config.toml
n_layer = 18
d_model = 512
n_experts = 48
experts_per_token = 4
d_expert = 160
d_shared_expert = 0
activation = "geglu"
moe_layers = [2, 3, 4, 5, 6, 7, 8, 9, 10, 11, 12, 13, 14, 15, 16, 17]
router_score = "softmax"
normalize_top_k = false
routed_scale = 1.0
balance_loss = 0.00356
balance_bias = false
router_noise = 0.3
init_std_router = 0.0195
lr_router = 0.000357
vocab_size = 32768
norm = "rmsnorm"
norm_eps = 1e-06
tie_embeddings = true
optimizer = "soap_variant"
lr = 0.00139
beta1 = 0.95
beta2 = 0.95
grad_clip = 1.0
batch_tokens = [65536, 131072]
seq_len = 1024
train_tokens = 1221000000
steps = 12651
dataset = "wikipedia_en"
Below are experts of layer 12 (counted from 0) of a mixture-of-experts language model. Rows are named router (the router's row for the expert) and show model dimensions 0-127. Each number is 128 + 32 x the weight over its row's rms, rounded and kept within 0 to 255. Numbers have three digits each.
After each expert's rows: a language model's description of what the expert responds to. This comes from a sample of Wikipedia text that the model never trained on.

# expert 46
router:148108133126137111155127156127164151125084115112117106120125142149174158052188116134162097120121125098109156186104103144092134161130177138179111120138120126096213082182102123136170164107104140103166145166133126095149128130144132133069174103109121127139148142126094133166085150144153117152123123118118094182126128139093129144132097149137087094147084120067128135109153139122124156141132
Consonant piece fragments. Short consonant pieces such as c, l, pl, cl, č inside Slavic and foreign names, plus pipes and digits in sports results tables.

# expert 4
router:135127119151120139125138103109105125161186111172080123117163139115122199147219116193127114164163162147121170145136171136151116159075109170147113123199218096173105149084119119116167136120169155169182154110089150083059197126093141167221099083155140171111189142120131150134096141133101122059199176178107181162127079136106150159124151164060101128105066109139123094153136149110093099167142
Role and occupation links. Copulas and role words introducing a person's job or post in biographies, such as was, as, became, appointed, journalist.

# expert 35
router:157193108145094113131136093123108142109093089148103132081104119094157086134117122162095137104168118171138113102121132113127119130157144118093142117138164144090131141118138129095120170128152134066151136149115101143096152121145114160101106189110106135120154100093110130111139158083170170150098124156108107110122225191145188160178093130167162086106037125134087120129154093132111149132157
Closing punctuation marks. Closing quotes, parentheses, brackets and braces, often right after a quoted word or a glossed term, such as "ninja" and 'dag'.

# expert 30
router:134116118051128119051102194078108129119141105123113125156137097173107116105138070092131081176105122153140141128139103125190121129159178103088061182080138065112080102084179113077154117101140169101126130200107102092149175116097152161126157155127075191145082119099113153162112130154095111112143095120139119100123130140112155125087114128161134127081146138214091142101141169161116138088155
Years and numbers. Century digits of years like 19, 18, 20 before the rest of the year, plus thousands commas, dashes and degree signs.

# expert 42
router:145106163129150125159123134169131124099112209122172109138115117153210165155113160113129158144155149105132150106103090129104077152127199129165098124102145190143109108136165129163121117119157046139142156195158149123125150087129120114147133146164123068147064110174061132145122126120156146153202144153125152156155167104124132002109134071111128129137160156108125151162140125127148124141092
Place name pieces. Word pieces and endings of place names, especially Chinese and foreign towns like Jing-gang-shan, Shen-yang, and River, Creek, Lake.

# expert 17
router:096168179164067105091104099155062117135149102096072099093115116176057126149115125177119094134143167143119149167062173176145151159109101157147120149145144127048129143107072074088105208164113109117165207065086105177148173172086158127107101132022160090103147087137138087153110152138130097144097105135136095123094192107177154130126085091167084145110154136091101141142147141171135172162086
Table name starts. Periods in numbers and initials plus first letters of given names in sports tables and rosters, such as T in Tofig, J in Jussi.

# expert 40
router:109131100136202107128145120150131066175098129098047109084108181119158097157105125182223080187119082142068124140184183074109136111134060147118137170079146139165158170100127125129155134107090202061166067131183115137184101134146099176133161132089085193129177139189116106121145096132126167126066157154124154078143049110123146103121126199098128115130114161095156075145103143099148128082182
Everyday narrative nouns. Common nouns, adverbs and word starts in plot and life narratives, such as death, night, back, home, st(are), spr(ained).

# expert 14
router:107139137112129086129161111113176160190134126148101125100133163145132140162133116149140088060100152085176159111164147152151133124119094150151145102125140106179086182116133164084139139145121119094136092097147097210107111101151074126171123093101098098162243181074139110144151122098106158085108067125138111129120155122085075104104148188153140075131105145130174146173199143141110104124131
Determiners before nouns. Determiners and possessives opening a noun phrase, such as the, a, his, their, that, same, as in "during that time".

# expert 33
router:148142106091129099156160155112174165093063169114176118181121178122160116115129125145082159096128132117152144127105134098112131168148132148135156099160162140146147184147200138151142139076107129106154116142186144103145139128160171099114144147127178186083105103141160106081131111174131125150223146136138099143108126155126167107102129215123122166143155159117140134136099150154098040131078
Infobox field labels. Field names and units in infoboxes and stat lists, such as Born, Coordinates, Density, Area, km^2 superscripts, ft in heights.

# expert 38
router:113168104194091126082116104147184164159148119137091095087106129157112123086137094182139048160135100155129105148163143143121184116166150104128113129102118100100112166119130219130084102115093168158114066110138092156072060109104142113077089066103170190120082147200128093170144123111175121093103131077133159094124089149154150113069126152148126049100163122151082089117121134215096067219162
Verbs and auxiliaries. Auxiliaries, modals and negation in running prose, such as was, been, would, can, not, never, often after it, that or which.

# expert 6
router:155085108151088140123127173069115091138144188096105106114108114112136146177130157157151096169069152105125168151130139093067118058106130106131154105119128116162149169129127123148133125129133109067101160143166090128128155145163150192171159097135143094166108113146148165161156161099173153148110142102159135148183114159049121117119094135159118179154097136136134134141134161142140138098169
Foreign word fragments. Mid-word pieces of foreign or transliterated words like kh-ar-āj, k-at-ana, plus table pipes between numbers and single math letters.

# expert 37
router:100106071121134142122114104102143148128162112124213123117144133120121082138124118086113120106128089166113167114126162157124120135152169067142131071219134107162101132157142108165130126167170147128098127133140120138149153139157104106102133128152134226171094116089113140164136098141157113093121114087149058098098141104107138164126132184172137134090148136140166132110057081090125116100115
Spaces before numbers. Mostly the bare space before a number in dates, scores and tables, such as October 22, 1998, and the 20 or 19 of years; also nouns like government, system.

# expert 31
router:167105150182164117129123143162122160091109120129156150179112096119104152053132117149170131141108152120137155123126080171125140133087098109156169127118074147071151116092080155128138148125152151104051130169086123086138119162176119153114132142106089108176141107131087159119130108158113128127118152144114135196115160099157109155146163081085146145122129162151136154109114190134123166094152
Sports schedules and places. Team schedule and career tables: at or @ before opponents, city name parts like Los, San, St., leagues, and pipes in game rows.

# expert 21
router:187181204108067123115175144092110119103147140093065166133109131119125132158109101145119135166107093141090204157176124109218190111155091111101158129123109112141129139177132142136133066133088141097093095059131136135134154086090165120108125139172120149134092165131121161126096119128178138093090155055057106087163086146110107113151127074064104168114122127166139125085130131083153153098161
Word-initial prefixes. Opening pieces of longer words, often Latin prefixes, such as inter, dis, ex, pro, Con, Im, as in secularizing, urgent, culminating.

# expert 23
router:115111124063151097128191086125176206111124174121110157096172147112086129138130111080114146144157197090153136087093124141113120122115103140111157122170136064122137111122106100202123082082131152142091180071146113198114181131149151094118046184173138097145134121097137083121144168150152112107111137102110086141102133141105093129131137062151173058100147111089113133124156111168113138140145
Non-Latin script pieces. Byte pieces of Thai, Chinese, Japanese, Cyrillic and Tamil text in parenthetical native-name glosses, plus common function words like the, a, is.

# expert 39
router:106106099197157092106090146129128151144122124152117133063118132121084121139167112140103139076090139071136140197135138137114148096152154084125112229181100117137091136180142177109169133134130129058128123116091163104208108111061095158154069111094119141091123141110086158119102095094117111114091128123145112108112119107161082157128152151203132193144195125063157106102144113170077124091111
Prepositions. Prepositions, mostly of, in, to, on, by, during and after, within running prose and in titles like Hall of Fame or Call of Duty.

# expert 11
router:071193131043115153121094151096186129071083074144130155168169161131162110137087125089112138142130157091153130103103129131128117190192115133123096068114078137132105140115149108134082102107069103151150131141145106086158093091124185157130129168102110166172100081120171101134182153107137154159120186093128111138074134172146158128106087170143103087085146129103187136098117093181057060086074
Infobox list fields. Line breaks, list dashes and colons in infobox-style field lists (Born, Coordinates, Website), plus coordinate degree, minute and second marks.

# expert 44
router:102137159147084128134136114103077155112170163175134150112125111126154197135118178145108075137152091163144098090156102158076103131150171166119101135098121128130132168109173164124137114156150171144073233097139150129058096171125057088207132182153119114167121096144083162112083093131181107111074054129135078152143133128132163109144142093218103173119097116185114125130172159060105124140115
Institutions and degrees. Possessive 's and words in institution names and academic degrees, such as King's College, bachelor's degree, National, Catholic, Congress.

# expert 26
router:116146138140096166165150133140167141146157063177152086209113138114074107124119118100204163104168073121124140114153128172210136114116075049097205108155202126116155153136056136161136138105137167127067150081089111105168156182168128135102118074102100161114149118152140138160146129139140087156132099163076206112116076130110098176135143159103127154135141106129163082108110163179113148171156
Music releases and charts. Tokens in articles on albums and songs, such as album, song, vocals, Records, chart headers, track numbers and country codes.

# expert 13
router:105157190173138147109108093144133132098109186098105103161178068114176192120099133066138100172085181153124082173131071125089127039099163130075128096092118140099135079109111132173063107104097117165144068151206110137109129083154143171127143136160055171089135139153114147133166155108108177157105174144140134079061169090113142077117070067130150150130136101174077122068123133065135162106105
Places and ordinals. City and place names and ordinal suffixes in addresses, street names and tables, such as York, London, Edinburgh, 2nd Street, Seventh Avenue.

# expert 18
router:107147140113129108141137178162109126093146136097169121114178142166172145097155123103182174069156136181161090103081150117066107130089130172126105116166183152116109081144115087097126081123110099209127220152163113116109090189128151143076174162188104150157113103048108055124150174147059140089131128111106114074110164100101119122171160106100079108151148198089158089086152123129119094127126
Stub article structure. Section markers, punctuation and boilerplate in short geography, census and species stubs, such as ==Demographics, "It is", UTC+2 (CEST).

# expert 22
router:163123133118147119099150118093136152182107103140143158092174080123118094094052156102175082153115192105147153144160068150142121200142159151164120093145094120180098134108082134152185116137079146118066105162144100184112130127086096168123125146159144146100118129117139076123081133149136093087116142172103061118151098118207067138081195150137141138177149125049142131110120104118128125148135
Event dates and scheduling. Words in sentences about when events were held, such as held, took, on, and, September, plus pipes in medal or date tables.

# expert 27
router:088126065154110144141136145092123105199099123143122151143171106096101095091097107155154164099141119087151153139105082116131119173079119202115112099129117143146109137145123135126155142095154166087147110086147167167116116176158070181078174180060151166102140135101136145090084123112134142149160101130142081135074135103138124154160130149092137123134107095109185110178110092104129115129133
Competition results vocabulary. Words and numbers in sports and election results, such as round, place, medal, eliminated, won, seats, and cells in result tables.

# expert 43
router:160061121122136136128114121166205056171157103057141121041111161135127095138160146082079159147088132130111095166139113117090106109172087131095179070089131141138153080147147107130143133194126138103139152080122175120131124190098082152163136123111119085169066150112132127143100138164107099129126126147119145133137097131125135088126164133115170109119166108147151156157195132195151132099143
Proper name fragments. Word pieces inside surnames and foreign names, such as el, en, an, ain, as in Catt-el-an, Less-en, O'H-an-lon.

# expert 36
router:177108106128098117145155104155101164117097141108204113130119085132150142133152137082136168105132076162159127134147202131103156196108143089142119068138135156132157141172093124130186176138152057121142157147123099129126069121146085117112133110164157160154110146167157125109096105167077143111189161110156135152144145094051136137124145185159124091181148196119186102156046136155190100090108
Species and architecture descriptions. Word pieces inside taxonomic and zoological descriptions, plus building description terms, such as species, -idae, plumage, costa, roof, bays.

# expert 28
router:137107130101154173110096153140099080126167120114114095164123113141179099095087121141126151079164108089091087118125143186129147124082123129115126170091148124125094079112149118115132167134196134124099137124090086187073094152153118078111125144146143104153145140132082147103136101101166153124157112101170145163114103123191155166160151152091080143176088123118122116097116161099111165130161
Title and sentence starts. Sentence-final periods and first words of quoted titles of songs, films and albums, such as A Gentleman's Guide, You, I'm Not.

# expert 7
router:129121135121185159142117121130107112130149130170207101107144158058125101112106043104110125137121090135098100115138109109153131160155171153138084140110104095153162153127102138080125117097106126130143109154170139084117134163112136109151144154113105173120128088136146088078132065082135067096085124067176108098157096154093089124155147120093097120134151078121059186097153166130057112132125
Table and heading markup. Table pipes, row endings and separator rows, plus section heading equals signs, especially table header rows like Party | Candidate | Votes | %.

# expert 25
router:139086111135103107107152142179072150161172140094103127132116083181096144123089181134083116099124156131121103127156098154091136118198124145151103081087114151134124137071128169153121134124094122134111179119072136092128143135169150174146157078082111107174056089194119139120138114140097113171129128184133124123111144105146143088125129095089127129094161124137098112156160151158176127074092
Mid-name fragments. Middle or final pieces of unusual proper names, often after a capital, plus some common first names, such as Frank, Steve, Nissan, Youghiogheny.

# expert 5
router:127171096158148125136109127172189108160145109134152143113171135202104114124080161136097125090090180134098146151146094149151113123142126140221188152119114131174107205084105112136183142129039106089105118079056117139145115171098153151120180137143132105143162096194136114100111138094101161132106109118068138156122147151134169067095137105150124075111125119179090119107098127168196063193108
Numbers and pronouns. Digits and number words in amounts, years, tables and money figures ($65,000, 90%, million), plus the subject pronouns he and she.

# expert 15
router:104126143147113129117125091132151082149098177092172120150138146128117062121158122110181125126155087192166116112076102095164127093148146115099147146088121131097133095189144114106103107136145106137137129170094098112083148121125178157104101093074132179146105102077147130090151093121191125089158117150113121113100150145111191165109116121136110130068148147086094161141156144140098187144105
Clause and quote openers. Opening quotes, brackets and parentheses, commas, periods, and conjunctions starting clauses, such as that, which, where, when, because, but.

# expert 32
router:140120106147161154172110107144132127099097154121134122129128145126157158080158084133128152125079193133149114110095142183105088148119137077139084164144121081157094099153117096108131119076140106190150118158120122107112092137102198119091117111148157104127189114082117167091162104126101208150102088109105111138125086130196122152110116168165137127090126145097113134163152097044107142149054
Location attachment words. Commas, parentheses, in and at linking an institution or venue to its city, such as Museum of Art, New York; Theatre (Toronto).

# expert 20
router:080082112139130132136133134180156205093118108133185127168045121100145137141163138123083198107116107177139113145142159113126167075183136091150087106121103204157120172101136164132087145142206103102138066133090128181163090128123124052128175148167186101116143137120156121159120131146126061143196136097154157126115082089109107152130179199125133157153132126165157140139072100131195104181136
Technical descriptive lists. Conjunctions, prepositions and material or colour words in technical, scientific or product descriptions, such as ink and light, electric, iron, using.

# expert 19
router:128092162081142125067121095143168121112102110149133105156142086092123096121123115118082167123110148153137167116143137125130086111129135086169153111074102063175133103154125157100113153128143122079128128165101107173164164079148160124167093169094089166088123127134103113099094194170103123163097117122133096109121140133092065113096066113143126104104099168139071085114098112077093149164127
Spaces before numbers. The bare space before a number in table cells, plus en dashes, hyphens and currency or sign symbols inside scores, ranges and statistics.

# expert 8
router:131080139150066142148149125096116163122089151183075141130127143105134109121066166145140161105095109069123158104070123106126092139102171186177132131163111094132195139181104161098100132088121157129143141134164130135146119175106104176154138186085152203091117146148114076129104162098177114163152101115088131157108118105108127147188171084112091146172147097111144187148106121133143177110131
Table and section breaks. Line-ending table pipes, paragraph breaks after full stops, and == heading markers, especially in sports results tables and league standings.

# expert 34
router:136171160121164110186130103172051085080172156123117162140189121124146169114131132115118123162143101098136108109209121148134134168056150118091201166187069162178078138108091146150108142150086170126057121108103107110093186116170178074115162100165088104171171094200132167079093159171134167176152083173162113141083131160116127099167077143131158087089076078136067129071052129119140114134113
Media and brand names. Words in names of TV networks, films, games and organizations, such as Film, TV, Nintendo, Comedy Central, Food Network.

# expert 16
router:125140081142194103137101154126152162104085148149172136142101098070104130160070124156086138167087093108086146103147135053084161026142119143100078101180175094143118159071088125132140111201148113165195110125114177213126167146140183100138115090127090127090109137118142110166166085178116107118133104162154140137144152132129161132131156145105131170097116147154093173095095048083119181110153
Passive naming participles. Participles and linking words after is/was/also in definitional phrases, such as known as, such as, used in, described, served.

# expert 1
router:137146105127187127138102147118175146195135134171144171182135148150144135174111093119088064137073080148145119177121153139103133092152117119104140169161113152117100126092137119177075143125136207151142074155101155151172130119099081180134079175115155115087116100078161136184148137087101066090112127157188120098122117176143158148068122122109143087114115108162114079103169126104169202145124
Action verbs and prepositions. Main verbs and participles after a subject or conjunction in narrative prose, such as brings, took, moved, suggesting, plus with, of, for.

# expert 41
router:128106095110061135125116091078106134127107091146156147099119138103113149129136173157139113115163104103171095084101117112202106149092143173193117146162160125132131089128161104122080160169118028191173091155115135152082173096073082133096172136114096084092111136104127139194116170123197147184112153158153092096173146118101110087110141065128146130173126146090153093167185110148130089195133
Slavic and Nordic surnames. Middle and ending pieces of Eastern European and Nordic surnames, such as ov, ović, ić, mann, Chernomyrdina, Hämäläinen.

# expert 45
router:136159158111144145116137135093113084113130121217190103123164149115138111133112134092172156086140133116093123105156123161157117149106161156129076131112116075136127165142141117129173102107127150144090179134177130091098090093135115150099101136086149148089099122132159146074151115114103136080126132083117064141179101109190135148097111176148112141125156122105138109136151112148098074083121
Section and column headers. Words in wiki section headings and table column headers, such as Career, Early life, See also, Seeds, Doubles, Votes, Team.

# expert 9
router:127138127154167148153110124116120065208174086129046180161098112109087090074158160077108116115149120122117126127139137075155133130150086157136152127098092072141148046151118097089066119135098113133122071115113133086112162085173125120176127105075125104152182134189109124133145084104109118209070166154120151104159174130169095043082131121139134096127091121139159156153161156151131125056155
Name-internal capitals. Capital letters inside or starting surname pieces and initials, especially after Mc, Mac or O', such as MacDougall, McMurray, W. L.

# expert 2
router:126168107091110089099127100086156163130158125098109148097159133183164124121161091126154120185130102156143097133175175064129128085091149110034128138131111108111184179163114130136127099123075110168090152164128139090107094096128136150079076127160150102112123198068155125145141138151153160071179113152151116123099088129131136082141038130119140127102092123158121079180066122109150089157133
Common head nouns. Common nouns ending a noun phrase after the, a or his, such as government, city, family, company, children, program.

# expert 24
router:097161094169168139090143115108154112132088138112101114094131128187101102145139097113159109090092111124080134155123161173116134145176125083135084188152121071145158098145131086149195110166104089131149158127111101104104171093113107089143095142107127177117098173138132110141072124100169189145083126106099115116127136176129130128157131159154167086161130109155123152078150127180130106068160
Dates and years. Month names, day numbers and year digits in dates, plus line breaks ending list entries, such as February 2012, 19|59, December 9.

# expert 47
router:117179123105138165156123152102111147118102146130114114178123155100166135130135159087131101147122176092143107146076057142136115185086103140149128091142129197135146132139185084171127172130166148135132191121157175129121097145160128162103110149073156060105159123150134149039140141114097124144178091153123149166207172122161098089153131137113154057183111140146124147141063079086088095169098
Results table entries. Cells in election and racing tables: party names like Democratic and Liberal, team names like Ag2r–La Mondiale, vote counts, digits and percentages.

# expert 29
router:113142111123093162112114154087179165112067063158172108106069108088123110187169135083132170101104155108085105132199157080139162141114101070113091107155114176078093141127155193079117155145159114155118122147189118137148106115127186041133146086157168174170135111100157111103099158112074133145148153052178205055105110092107111145152150193133164195115124136143135087115112114122143158138139
Chemistry and medicine. Pieces of chemical names, LaTeX math symbols and biomedical words, such as yl, oxy, hydro, backslashes, _{, protein, receptor, vaccine.

# expert 3
router:093085142114146107150121145086131146128152158163128141093087168170146096137165145144123086149133101151100121101175146121095197151165143087061163155100138144140131165164199210132184099142112164154127027106080183077163104116156063053156069117150191162095094147165129123135181143071166133078065115100117143133102177154123113123120120092131135156082102126170162115145132087072114145114129
Abstract content words. Abstract nouns, adjectives and word pieces in discursive prose, such as political, social, due, financial, evidence, and suffixes like -ism, -ation.

# expert 0
router:171201152142117128138118130125110116115087137139114149108104115073100132091133073059099123085151136120094056118054101097137112114135120160142133124090141133061156092116121069099106091110151159110152108151166110157164055113116077138124152087177140098139196183134164180106081104164082100151146146126129188124154077118137105094170112117141158159210123072151106160195098083075180136104121
Proper-name opening pieces. First word pieces of foreign surnames, place names and rare words, often after de or a, such as Sa(ive), qu(oins), Seah(am).

# expert 12
router:141121083148139177127102118170166196111075074106178108117095131089115111139063134201118168168201102111145212098207129148090108093133157147122124134180114171134084158139152138128129114172182106178156115118139157060142131134077143038159130116207139164072169190108079115156167066131164091126152092165140119159143174139172147144164139149126145105132136107125069171099117107166107148147167
Nationality and region adjectives. Nationality and compass-region words before place or language names, such as German, French, South Africa, United States, Modern English.

# expert 10
router:083098133112126156088122120133071073119134086171101106117155109138039163190137137159115155170175150177159105102054106167119091109101089120141092103121131107092114099123075130112126137095131132154160130085095188139106141116108146064107093143129139034127147119071155111144153145106113099145157126093141157162155113120115134157136149100163137169147172112059148132111113152148133098203133
Names in lists. First names and separators in lists and tables of people, such as pipes, dashes, semicolons before names like Paul, Nancy, Robert.